From a checkpoint of a small mixture-of-experts model trained on Wikipedia.
Training: 289M tokens, 4416 steps.
Below are experts of layer 2 (counted from 0) of a mixture-of-experts language model. Rows are named router (the router's row for the expert), gate (a neuron's input weights, with its number), up (a neuron's input weights, with its number), down (a neuron's output weights, with its number) and show model dimensions 0-255. Each number is 200 + 40 x the weight over its row's rms, rounded and kept within 0 to 999.
After each expert's rows: a language model's description of what the expert responds to; "comes before" lists some tokens at least twice as common just after its tokens as in all text. This comes from a sample of Wikipedia text that the model never trained on. Tokens count by the router's weight.

# expert 26
router,227,159,214,226,264,172,200,213,224,147,241,240,187,143,156,131,139,199,213,195,78,224,190,114,148,192,206,203,212,287,202,260,241,196,226,214,171,231,309,225,144,195,133,224,238,196,198,217,182,142,276,237,296,250,140,169,211,186,183,221,172,191,128,210,155,209,235,149,168,224,185,242,175,166,146,283,181,214,178,236,194,216,241,197,186,258,231,195,202,269,204,232,203,168,239,270,204,191,222,130,183,254,188,237,152,167,210,178,179,189,227,225,191,206,176,147,215,145,239,185,230,174,213,189,136,215,197,229,224,179,204,166,167,241,134,234,232,171,203,194,160,232,180,197,191,186,204,208,153,134,151,190,250,163,171,199,253,211,277,145,212,188,179,133,153,163,188,181,215,219,144,216,196,123,219,191,150,192,230,135,206,163,256,218,268,192,97,215,167,154,192,133,176,209,194,109,264,170,212,210,197,192,108,183,188,285,213,206,195,196,203,193,234,205,244,213,200,208,237,221,182,166,173,116,177,165,214,203,153,117,147,223,242,199,117,192,219,135,227,242,251,188,210,214,128,207,217,153,283,157,283,233,188,231,148,268
gate0,211,160,196,229,219,139,201,215,180,109,199,184,174,210,195,231,182,189,190,133,219,176,217,210,160,123,189,272,228,225,228,146,230,189,314,235,187,205,257,322,227,259,220,208,230,156,196,182,206,176,231,241,216,149,242,176,198,144,212,238,204,235,214,198,127,196,153,219,187,207,127,196,250,268,235,157,210,130,199,175,156,307,241,187,218,224,142,272,199,206,287,203,197,189,178,177,144,202,181,174,170,192,198,167,241,220,235,198,187,197,213,199,195,314,208,107,231,218,226,185,261,189,135,222,225,250,116,217,195,232,235,213,184,206,205,288,190,210,154,227,211,196,228,186,208,133,225,180,170,178,186,276,237,191,177,160,202,178,216,264,184,164,143,218,177,153,244,210,208,187,188,198,91,175,285,176,245,143,152,199,122,213,203,151,174,200,194,186,238,169,271,207,211,206,180,220,197,90,157,220,218,132,224,252,205,217,159,211,256,217,249,235,194,178,174,165,172,192,156,208,136,216,193,179,162,198,280,163,187,198,276,199,173,160,159,210,200,269,212,251,256,251,123,117,192,175,145,189,218,198,136,214,239,151,189,265
up0,257,128,102,177,234,148,190,164,218,212,194,201,141,202,271,183,185,184,165,198,196,170,185,93,233,202,301,204,188,132,172,216,222,269,167,218,124,225,145,166,241,224,127,188,173,231,162,169,182,196,211,167,218,186,131,263,242,200,293,177,196,194,223,146,255,213,140,188,226,141,170,230,239,203,163,233,155,191,278,238,192,200,198,298,205,270,225,217,267,95,208,177,234,216,227,162,165,219,205,235,181,236,196,219,149,217,230,163,209,187,229,157,201,169,186,223,172,146,234,178,192,211,204,206,227,222,157,178,125,169,193,201,134,256,145,180,271,149,200,163,190,198,203,196,165,267,162,220,210,311,194,193,180,258,183,216,139,245,192,103,215,202,232,221,212,238,190,198,220,213,197,226,171,207,118,178,226,183,225,189,200,145,153,222,229,217,220,129,178,206,223,212,231,235,232,205,227,220,224,205,238,180,147,225,248,110,216,164,182,202,155,304,205,178,230,132,143,133,186,167,178,168,222,211,188,234,164,185,161,276,210,174,234,248,197,230,201,139,121,194,172,168,135,137,156,175,223,202,174,282,167,238,151,133,189,138
down0,122,246,160,248,218,197,225,261,221,145,227,134,160,159,256,195,159,219,223,215,193,236,242,179,199,194,172,268,214,234,174,153,189,107,211,164,224,296,297,163,189,210,213,211,158,167,145,207,111,232,282,165,270,241,180,181,203,168,164,195,231,231,254,138,200,139,184,175,182,157,181,196,267,285,174,191,171,220,217,174,258,260,244,223,193,153,227,245,200,170,225,180,198,213,142,308,261,177,214,240,220,209,202,186,193,135,195,195,176,232,160,232,115,258,247,175,199,174,194,203,163,159,265,158,234,104,172,183,190,152,190,228,208,261,227,160,215,172,197,178,155,128,196,218,211,211,239,187,216,197,156,158,204,251,203,242,166,222,194,166,208,204,256,239,198,197,299,179,129,183,234,160,147,222,233,204,271,234,159,208,199,218,253,182,269,223,139,187,198,167,264,240,225,209,211,184,236,238,178,246,226,169,228,189,205,210,175,145,173,202,278,217,112,165,218,245,219,132,217,179,182,140,211,170,201,187,231,196,130,189,186,141,126,146,301,190,160,205,148,273,192,230,211,215,170,159,158,211,243,161,201,193,161,269,263,221
Description: Periods ending sentences or inside numbered lists and decimals, plus subject pronouns he, she and it right after a clause boundary.
comes before: "\n\n", " The", " In", " He", " It", " was"

# expert 16
router,217,174,227,175,235,180,249,187,225,181,219,209,171,170,175,162,220,236,210,168,218,209,247,174,203,176,154,213,248,255,247,260,244,233,219,94,201,189,193,274,243,201,146,126,138,195,201,255,135,160,189,232,264,183,167,210,154,244,185,192,238,163,148,189,174,219,205,108,197,154,193,265,215,149,166,168,209,185,146,142,230,141,260,195,192,221,174,196,170,242,223,170,214,145,187,298,204,199,203,276,180,217,265,199,183,241,174,229,155,219,242,167,193,249,188,186,154,149,170,169,232,164,175,254,226,301,250,303,155,198,234,153,182,147,236,269,185,140,171,300,218,209,249,232,186,262,184,123,124,180,223,190,222,149,201,228,274,228,154,153,264,181,238,182,242,192,137,171,218,272,203,208,130,154,231,185,255,213,146,182,169,186,234,146,228,187,164,202,197,154,207,209,249,205,237,170,305,179,218,132,229,228,134,186,158,272,211,191,171,166,209,180,228,186,267,195,205,233,221,205,233,126,238,232,160,219,250,200,217,165,238,170,184,227,185,243,246,99,214,189,204,245,139,178,178,238,263,212,188,179,193,249,256,209,214,245
gate1,208,219,188,168,184,199,153,217,177,165,236,183,205,194,211,165,207,163,193,229,224,53,102,188,233,206,239,206,191,251,206,211,273,266,234,156,168,155,266,180,151,238,195,154,158,236,252,177,188,227,213,197,181,132,156,163,159,246,194,210,203,214,222,150,250,187,196,197,127,138,173,207,277,268,260,221,245,191,282,253,231,179,212,180,241,248,197,190,197,167,264,225,116,181,196,194,204,163,200,242,141,250,209,240,166,212,162,187,211,244,223,187,224,248,149,248,208,152,217,169,230,228,169,242,177,245,220,158,193,267,198,264,211,237,203,180,314,203,191,172,167,205,231,152,201,215,213,94,163,201,253,243,113,220,221,218,203,167,255,240,207,184,205,192,196,283,148,157,108,228,192,257,150,210,234,166,201,194,226,195,240,199,182,197,198,286,177,204,205,225,206,187,192,219,197,192,191,251,168,164,232,166,158,259,192,187,219,202,201,110,125,207,260,208,69,215,222,210,267,219,183,243,274,212,201,236,170,154,170,160,249,239,248,146,249,236,176,180,191,163,181,283,181,232,238,241,267,176,164,167,188,127,225,255,216,255
up1,190,214,156,230,163,200,286,277,236,167,207,202,178,286,169,198,161,213,270,125,212,213,158,117,207,168,159,176,285,253,205,168,129,237,222,182,136,212,213,153,259,196,150,285,247,182,207,144,182,177,173,226,259,201,196,217,219,157,195,222,263,102,174,155,250,258,263,217,203,252,228,233,163,233,160,224,221,219,236,183,216,228,140,194,216,260,218,170,200,230,243,158,205,106,203,185,210,298,140,139,233,250,203,161,141,230,194,198,257,182,251,243,182,204,209,200,137,218,182,146,107,213,232,165,235,188,193,196,272,249,221,254,292,178,206,236,167,168,206,230,177,181,210,165,190,238,255,257,203,141,270,195,200,237,179,186,277,204,148,202,185,109,199,160,181,191,252,204,165,253,187,203,252,261,101,246,220,196,205,219,186,196,274,203,202,212,133,177,208,193,166,233,244,188,242,263,227,225,159,172,275,215,226,272,253,180,232,231,251,112,176,187,148,187,254,212,219,246,235,179,132,197,239,170,172,214,187,176,210,204,227,199,157,178,179,266,193,144,208,196,200,162,183,185,177,190,128,213,184,201,206,219,143,191,170,222
down1,153,179,193,287,237,238,248,112,216,178,244,144,184,247,194,141,252,225,179,277,218,236,217,223,186,197,160,227,201,226,199,162,181,201,231,141,228,196,184,263,219,205,193,184,192,165,204,160,175,132,207,200,284,243,236,205,148,228,216,239,213,161,172,204,200,203,127,178,138,126,235,230,193,206,165,113,186,97,230,274,207,248,187,226,229,232,261,226,205,227,222,213,184,193,165,264,171,136,214,272,281,257,117,213,235,209,133,126,186,212,244,162,222,285,108,202,161,244,281,194,233,246,195,242,166,175,242,243,189,215,181,157,247,212,271,185,207,188,152,185,193,218,244,208,152,208,220,217,229,146,202,263,172,217,213,174,199,253,217,170,279,255,254,237,201,305,178,263,147,173,242,205,229,242,204,227,182,191,190,195,176,155,186,154,178,251,201,279,188,180,178,207,161,243,152,238,161,219,195,200,178,150,191,158,218,223,215,251,141,158,194,209,175,171,209,229,235,227,247,184,136,144,231,237,178,223,227,268,205,228,204,166,183,172,202,137,135,216,203,219,270,165,179,229,228,182,187,225,293,313,250,181,192,206,250,141
Description: Whole-word tokens like since, many, million, University, England and recent years, in sports, education and politics text.
comes before: ",", ".", "–", ")", " and", " in"

# expert 46
router,218,291,189,127,223,288,208,203,206,165,207,221,207,231,209,89,238,234,199,197,212,131,191,168,160,181,241,228,203,247,198,245,272,255,176,215,210,294,232,190,174,139,193,157,234,216,263,178,160,214,234,198,213,217,204,195,216,218,194,168,144,197,140,224,203,250,200,176,149,141,236,201,209,154,199,193,192,236,215,160,174,140,220,221,211,185,197,199,164,189,187,251,218,172,152,221,219,181,177,209,169,167,261,177,128,216,115,276,142,176,297,182,112,287,171,241,210,101,178,167,262,160,184,235,221,245,241,252,232,144,132,205,227,256,217,254,261,168,203,203,165,203,236,180,164,190,130,189,199,128,197,210,229,122,245,289,211,209,199,178,253,242,171,145,145,130,163,183,148,260,143,164,205,169,201,185,183,275,130,207,221,184,188,207,215,107,208,195,212,227,281,176,243,193,157,117,184,208,208,199,205,205,206,233,155,225,189,216,195,192,213,215,192,134,332,147,137,200,142,184,229,244,143,185,171,220,250,197,208,228,190,219,189,220,129,253,208,152,223,211,195,262,176,200,208,154,216,177,196,203,219,223,211,208,143,269
gate0,183,190,191,223,102,194,234,198,119,167,199,176,138,169,299,164,170,164,222,140,208,255,234,192,234,142,125,211,165,165,206,150,137,165,143,203,224,208,173,215,154,79,246,206,188,248,182,182,248,128,214,236,171,289,193,318,207,264,266,193,165,198,113,129,180,256,201,143,154,144,203,215,118,291,155,255,241,246,206,246,168,132,152,220,212,126,198,154,134,248,172,242,218,230,134,177,231,257,228,207,177,169,173,248,198,232,220,209,148,225,200,208,243,198,146,231,199,217,195,169,245,206,147,153,226,133,184,232,197,189,185,172,160,221,218,234,184,267,179,221,192,98,209,244,164,175,212,175,188,206,259,225,143,281,193,224,225,179,244,194,216,152,227,177,175,177,209,205,186,213,266,228,186,196,245,176,232,157,138,265,201,166,228,230,178,186,211,201,179,182,175,112,165,181,240,201,175,190,192,224,173,171,231,205,186,165,231,222,182,117,172,171,152,214,215,219,169,227,160,245,235,155,177,211,232,202,172,157,196,203,161,190,220,237,227,277,155,169,235,242,204,252,148,206,213,142,182,254,219,218,206,229,195,107,154,164
up0,219,168,158,166,181,187,209,275,201,185,224,194,167,228,148,152,196,187,180,219,130,288,172,205,223,186,141,189,166,222,216,241,179,166,174,133,160,160,165,202,233,242,211,213,229,290,200,185,149,213,239,193,212,233,178,194,206,262,230,249,249,175,306,158,242,184,170,172,110,211,272,173,267,253,179,199,259,159,127,221,133,212,199,242,122,204,249,186,164,245,156,205,168,264,156,146,172,230,135,213,236,170,272,252,203,182,192,273,178,241,190,155,221,182,225,121,138,246,220,183,214,284,191,240,265,205,220,210,246,137,268,89,157,216,175,184,197,171,187,200,225,208,242,259,212,228,134,237,208,180,161,216,126,205,199,212,257,317,185,236,218,205,177,219,187,131,171,257,254,189,191,165,221,308,244,219,231,161,175,193,194,161,255,199,210,202,183,201,230,174,235,182,181,192,223,169,205,270,257,257,202,213,160,190,186,201,222,197,165,158,169,146,202,229,145,110,219,246,201,198,149,218,227,179,203,202,144,256,190,227,204,195,216,171,178,245,179,119,265,193,188,199,200,254,229,211,277,101,234,213,155,167,234,190,202,219
down0,235,184,258,209,238,153,232,181,319,263,199,255,251,242,233,196,263,216,288,177,201,187,186,242,228,214,175,195,185,190,295,185,249,142,234,208,211,202,178,175,264,249,166,256,130,209,190,155,131,206,169,122,203,204,192,236,203,207,187,186,187,242,217,223,201,266,225,195,226,187,107,317,219,357,225,134,157,252,212,212,295,191,159,150,206,185,149,171,181,173,203,160,202,217,270,218,198,192,211,195,239,197,208,217,175,185,238,210,157,218,196,177,169,213,174,195,150,240,192,165,228,212,239,188,186,203,265,222,164,201,191,197,108,151,216,250,146,246,238,205,245,234,254,190,192,119,159,165,164,202,204,270,246,253,196,138,209,160,215,193,212,189,235,143,197,177,222,165,240,187,273,227,201,218,213,191,233,214,246,207,206,192,158,235,180,171,166,175,206,256,238,202,140,171,260,185,188,156,206,183,205,243,133,270,109,209,131,120,183,205,153,228,241,254,186,159,219,238,124,219,253,228,232,227,122,162,246,305,204,188,157,195,224,221,146,211,205,191,228,189,215,235,207,163,179,237,179,206,196,156,132,227,191,187,170,269
Description: Four-digit years and two-digit number pieces in date ranges, parentheses, lists and coordinates, e.g. (1998–2002), 19 in 3°19′.
comes before: " |", ")", "–", ",", ".", "′"

# expert 38
router,226,268,281,124,200,192,193,210,181,180,208,185,159,210,207,144,185,197,205,239,190,170,257,182,216,146,215,179,257,292,219,194,261,194,188,168,160,278,164,269,186,255,198,193,123,188,169,227,189,196,258,226,159,218,140,221,207,246,155,144,157,214,177,204,152,167,194,111,215,194,208,252,208,211,168,236,236,192,168,187,198,238,206,214,184,229,203,156,183,211,198,221,182,142,145,262,206,217,184,162,177,127,238,272,167,218,201,247,207,205,326,186,206,215,197,225,151,184,223,188,203,213,182,171,268,236,178,230,228,183,205,202,205,228,186,303,166,260,236,211,144,254,253,235,151,153,150,212,184,95,217,232,192,167,192,181,198,221,175,160,139,278,232,142,252,180,179,170,179,208,203,195,172,189,236,173,200,262,207,141,232,187,159,201,177,204,219,187,232,141,181,201,261,129,240,114,156,252,219,118,244,206,171,176,231,212,170,179,265,175,198,178,190,191,278,225,246,264,207,197,269,182,141,121,143,166,270,180,149,149,161,281,170,279,216,250,218,115,204,227,182,188,142,197,178,176,329,182,219,168,169,211,165,215,171,257
gate0,151,185,173,198,236,256,155,128,233,220,266,270,200,252,164,176,191,200,216,314,179,158,254,151,168,179,211,192,181,145,230,207,210,174,235,313,202,135,254,160,266,149,165,203,100,210,208,219,264,169,207,218,245,146,183,243,220,205,144,234,206,184,175,181,188,235,201,207,262,146,155,224,174,175,221,242,185,136,156,224,129,182,181,199,178,172,209,208,158,173,202,167,230,187,194,200,167,126,263,210,189,204,220,188,243,210,199,179,217,195,240,198,154,243,106,198,162,162,202,200,168,177,170,203,95,213,149,240,179,285,185,239,213,184,209,210,221,142,197,217,193,196,210,250,131,161,225,235,182,175,199,226,218,183,145,219,161,183,198,152,155,232,196,181,212,226,235,230,223,233,114,209,178,103,165,217,172,261,200,146,136,260,243,274,253,175,165,173,204,216,193,210,227,222,158,178,208,184,230,179,181,187,156,183,165,228,220,221,200,231,243,251,203,185,180,249,162,251,232,122,262,213,235,188,246,153,250,177,163,170,315,204,205,226,228,269,186,272,255,166,206,61,216,296,206,150,240,254,222,211,244,184,261,236,161,203
up0,194,167,161,192,223,181,253,254,177,246,226,206,222,265,149,180,176,217,192,232,231,130,201,198,183,211,183,142,236,186,207,202,203,179,191,176,212,206,184,110,204,255,173,225,162,172,253,132,213,184,308,179,222,197,244,206,257,222,134,164,257,184,110,189,155,182,224,191,205,188,123,165,228,183,227,201,181,116,191,144,215,254,155,261,200,269,251,197,143,110,200,183,138,151,243,214,140,177,240,205,218,185,183,237,236,145,193,204,148,153,191,139,188,201,156,147,238,184,194,211,133,214,237,213,93,218,245,188,207,240,255,166,160,157,203,140,275,187,219,216,222,227,155,198,181,116,258,234,160,214,154,163,113,167,196,194,240,204,164,243,213,198,165,175,215,143,232,189,218,140,151,202,173,209,177,173,146,214,134,175,165,288,199,281,219,280,251,155,175,154,192,211,190,250,213,232,194,257,210,249,227,218,224,119,178,183,264,231,219,182,241,211,142,185,149,249,221,181,213,226,214,117,233,129,283,173,187,248,155,188,188,176,155,155,233,274,207,172,253,257,209,180,184,157,221,203,253,211,186,239,262,239,282,234,175,240
down0,208,177,240,253,202,236,207,164,233,165,185,239,142,241,181,259,184,219,211,224,273,220,150,257,193,234,188,193,186,276,174,139,174,168,193,129,185,175,196,225,197,141,203,302,201,162,299,172,219,137,273,152,190,242,250,233,188,165,215,201,183,208,117,238,167,260,227,13,179,202,231,153,220,196,175,238,230,164,226,243,170,171,163,249,257,188,220,211,197,184,176,207,240,252,92,243,232,231,180,252,225,211,238,256,217,165,256,202,202,152,200,190,181,257,198,150,259,167,158,225,213,237,216,226,180,184,293,194,212,272,185,202,187,198,225,190,196,161,193,241,103,228,134,193,147,190,193,163,219,264,258,183,193,255,256,152,184,145,206,245,171,197,196,199,148,167,111,222,227,147,182,252,227,155,228,245,173,252,258,194,239,184,206,216,214,202,200,160,203,161,194,242,208,234,202,212,177,198,141,154,281,207,169,228,213,208,258,235,211,231,280,226,186,197,193,212,183,181,224,164,287,195,197,222,143,146,197,198,190,185,248,183,192,171,208,117,218,223,255,167,256,196,179,215,237,199,249,198,282,276,249,240,231,197,170,141
Description: Nouns about sports and media events, such as season, game, team, Cup, round, Final and Race, in match results and tables.
comes before: " |", "s", ":", " in", "–", ";"

# expert 3
router,197,177,218,125,137,222,221,191,169,182,269,133,173,195,162,167,140,192,244,187,170,200,223,193,159,204,157,211,236,271,234,207,273,256,147,163,167,241,205,212,205,224,172,235,209,181,137,205,194,154,287,262,282,201,203,192,164,197,193,174,189,200,136,174,133,164,187,183,232,136,216,200,202,193,205,181,195,232,206,167,193,223,199,213,111,259,160,158,184,199,182,160,220,156,241,274,169,265,211,236,220,156,234,212,133,279,216,200,161,176,253,262,176,237,224,204,183,158,247,139,241,210,201,202,199,230,163,353,142,160,241,169,149,180,183,118,174,198,192,181,148,216,234,265,234,173,168,223,184,184,165,210,186,126,232,232,274,169,204,193,233,192,154,90,216,214,167,195,155,203,235,252,175,258,248,251,209,216,187,198,192,203,216,219,167,147,179,190,169,115,283,141,226,155,196,150,257,240,212,110,142,181,152,235,211,234,168,207,164,150,166,196,187,213,223,209,179,219,165,202,165,176,136,163,230,235,246,157,226,140,199,164,213,200,181,136,256,209,192,268,254,193,220,136,160,193,297,163,231,165,119,273,229,230,179,222
gate0,200,223,209,126,210,152,197,234,157,170,156,178,270,119,215,186,204,181,122,232,81,212,153,174,227,187,176,143,197,164,218,174,130,210,190,215,183,150,167,202,114,187,260,120,267,199,197,199,196,202,194,204,119,210,243,154,196,230,210,219,236,278,181,197,141,226,148,191,192,196,192,154,247,213,219,137,176,271,232,135,185,222,216,278,174,200,204,173,279,219,202,206,231,160,182,134,239,274,158,142,209,229,168,233,195,197,255,188,226,185,166,233,223,244,193,195,203,179,171,228,221,170,159,199,233,241,127,132,189,156,266,191,155,266,212,193,238,219,185,192,207,198,207,183,259,225,199,159,219,193,239,160,184,187,162,211,288,203,230,199,225,162,116,155,196,221,129,244,212,163,225,247,227,174,243,230,235,217,163,293,139,239,226,245,165,210,229,168,204,138,173,184,209,156,211,184,172,310,111,172,133,145,207,210,215,261,215,196,207,218,227,258,196,149,118,215,205,178,216,177,208,239,152,203,159,308,186,205,242,226,141,186,145,260,172,182,227,135,185,205,253,210,288,199,139,178,203,204,217,248,155,114,222,233,145,215
up0,155,198,183,281,255,100,206,180,149,217,239,184,149,138,187,204,201,214,191,135,309,183,243,212,188,154,250,107,226,162,216,227,223,209,220,205,157,88,247,144,170,233,197,262,109,228,188,258,212,201,192,173,197,245,214,157,176,194,192,113,274,103,225,258,177,212,274,159,169,181,156,149,185,243,153,199,212,210,204,237,183,271,217,164,94,221,193,173,175,202,174,192,189,262,193,179,193,221,239,255,189,192,203,215,260,172,200,179,212,194,196,188,143,169,192,205,218,240,184,245,229,189,216,193,178,193,159,245,235,174,230,201,214,171,101,205,193,170,176,207,168,180,220,210,248,260,190,210,184,223,230,302,156,185,187,173,154,241,168,193,190,204,161,201,204,191,203,213,148,251,142,160,136,205,232,181,218,195,162,158,208,205,186,258,275,196,214,169,209,215,175,200,205,151,266,183,123,233,360,229,200,242,152,183,221,161,199,202,220,206,171,215,198,244,238,147,210,185,224,186,169,200,239,191,175,195,284,265,196,260,196,166,174,276,163,282,157,141,190,205,216,186,186,112,205,226,214,185,193,207,243,323,197,166,185,165
down0,259,216,202,154,274,212,249,182,189,222,176,169,139,262,176,229,193,223,205,167,216,188,170,217,187,185,221,175,235,125,174,256,198,202,224,218,228,243,208,192,151,258,154,103,222,207,225,214,121,111,112,284,157,210,181,150,260,122,212,235,109,214,221,187,246,157,267,192,192,140,162,194,245,151,239,170,251,226,230,201,166,216,217,230,180,193,142,174,229,177,227,205,210,206,245,186,222,231,173,290,86,263,207,216,172,88,201,193,176,234,187,192,121,176,99,173,222,273,155,189,228,166,220,204,188,183,203,133,177,215,176,202,162,196,205,196,206,186,188,284,240,186,161,157,158,132,193,176,182,232,215,242,274,262,175,200,192,261,125,238,185,237,200,240,240,158,230,152,241,234,194,196,209,274,168,231,208,159,190,113,183,192,171,205,240,200,217,199,254,245,240,205,240,331,272,252,324,225,182,214,189,180,206,192,226,187,218,247,249,235,196,156,226,182,183,169,176,170,147,234,204,196,243,160,219,203,223,148,190,130,179,192,205,205,217,220,232,200,173,189,157,205,169,243,160,187,225,232,213,181,288,193,236,173,228,219
Description: Head nouns of proper names for places, organizations and bodies, often after an adjective or place, such as United States, University, City, Court.
comes before: " of", ",", ".", " States", " (", " in"

# expert 45
router,221,160,190,153,233,234,219,196,230,185,187,220,162,220,139,190,211,247,226,154,181,154,256,205,163,165,127,200,253,242,296,183,199,234,203,178,183,258,232,262,211,191,158,180,129,237,187,232,140,196,283,222,223,224,188,193,162,191,142,187,233,188,151,261,166,220,109,138,248,158,183,207,209,209,179,198,283,180,156,155,159,227,241,284,170,218,219,172,196,292,243,190,191,203,222,246,212,170,131,187,176,192,166,235,162,240,117,156,195,187,208,183,199,139,185,180,167,182,213,207,280,245,199,249,149,188,170,196,204,152,117,258,151,162,220,210,212,168,170,240,184,265,239,245,239,201,130,212,176,166,248,185,196,132,261,187,236,238,135,124,236,278,242,125,170,174,135,190,195,190,271,166,201,202,189,207,205,235,153,149,251,187,249,224,201,156,211,173,190,148,274,203,160,132,232,184,196,220,316,224,157,213,225,272,245,207,108,164,170,189,120,176,247,264,224,254,236,299,257,245,188,209,144,184,246,200,264,186,165,190,252,219,216,202,157,225,216,168,210,241,196,205,171,196,159,197,265,207,201,166,209,250,181,180,222,211
gate0,215,82,204,188,211,257,215,203,189,202,193,248,177,215,207,207,185,248,151,222,239,174,203,209,216,160,217,240,191,186,196,181,205,227,163,158,271,220,191,238,163,280,204,209,144,245,196,217,174,202,180,125,203,232,242,211,243,252,239,217,264,234,221,279,163,183,164,182,172,147,175,252,188,185,175,199,238,212,145,185,197,142,179,254,173,155,157,146,149,196,211,182,308,200,188,269,223,202,218,259,241,127,209,254,167,242,227,208,219,183,138,200,241,235,159,183,199,122,242,243,228,241,254,211,200,212,256,233,242,222,161,193,152,295,258,190,206,187,241,160,238,196,294,202,189,146,175,223,140,289,202,205,172,267,257,112,206,196,164,218,195,197,179,193,128,177,213,202,236,160,237,128,169,246,241,156,190,203,120,190,221,174,175,155,217,185,228,210,152,200,129,251,222,222,167,126,179,179,228,209,187,279,177,190,172,167,198,166,261,146,167,206,157,176,255,219,153,215,211,246,139,187,208,195,272,217,281,228,191,243,298,119,218,109,230,194,168,210,195,183,273,168,230,219,109,148,176,197,191,222,153,165,136,189,243,266
up0,222,180,226,135,193,175,198,157,214,213,310,221,230,197,176,200,167,285,174,211,161,251,213,227,144,205,199,179,115,296,158,170,227,249,189,261,197,136,198,164,191,119,179,145,206,237,220,226,235,203,206,183,129,188,198,244,194,218,219,205,261,218,197,218,243,159,241,188,200,166,198,241,196,272,270,229,241,206,270,258,160,181,253,269,204,225,190,169,181,191,218,159,181,189,146,182,200,164,204,196,275,243,200,272,223,201,217,238,181,114,266,205,151,192,223,158,195,278,169,260,189,221,201,216,173,213,249,166,216,197,158,205,228,174,267,215,183,157,251,126,251,211,222,217,167,205,190,191,174,148,264,226,188,178,301,127,159,174,118,157,224,177,218,144,275,188,220,166,270,184,224,202,211,201,139,190,163,197,191,143,110,234,192,163,183,228,181,229,174,195,159,177,211,155,154,195,163,214,200,143,236,190,202,261,217,269,120,262,191,192,246,140,257,219,198,169,238,166,185,151,215,239,224,186,93,192,166,241,214,284,216,235,130,220,226,144,235,206,164,162,227,147,215,117,170,157,205,155,248,225,218,229,190,125,165,270
down0,264,196,157,243,279,126,215,169,214,182,189,233,196,202,185,262,184,273,190,157,176,218,208,197,252,234,177,162,231,196,176,178,176,232,132,202,251,171,225,220,203,173,206,187,193,237,201,225,155,167,189,190,190,164,213,194,155,120,202,251,235,257,208,172,220,198,166,191,202,154,214,282,181,231,261,230,185,261,169,217,226,203,242,222,228,201,176,202,174,172,184,125,231,210,268,141,194,237,166,193,162,191,200,229,220,189,184,194,315,266,183,162,282,188,268,133,211,258,207,223,261,246,280,227,131,219,177,222,169,140,190,204,240,212,148,196,122,176,218,211,232,276,214,199,197,193,160,222,181,223,272,169,182,218,200,148,164,214,192,199,234,81,179,222,241,248,188,181,194,206,169,160,115,216,176,124,157,199,217,276,83,201,218,280,174,210,172,200,213,163,190,193,194,198,208,186,193,279,176,212,196,222,196,195,161,300,122,215,229,170,257,194,203,293,287,220,189,209,168,181,177,170,184,203,211,217,168,205,102,169,166,71,237,184,194,143,155,163,235,216,153,244,214,173,166,214,179,226,158,189,232,202,212,96,253,136
Description: Word-final suffix pieces, mostly plural endings such as s, ers, es, ies, ons, ends completing words like friends, marriages, lessons.
comes before: ",", ".", " and", " of", " in", " ("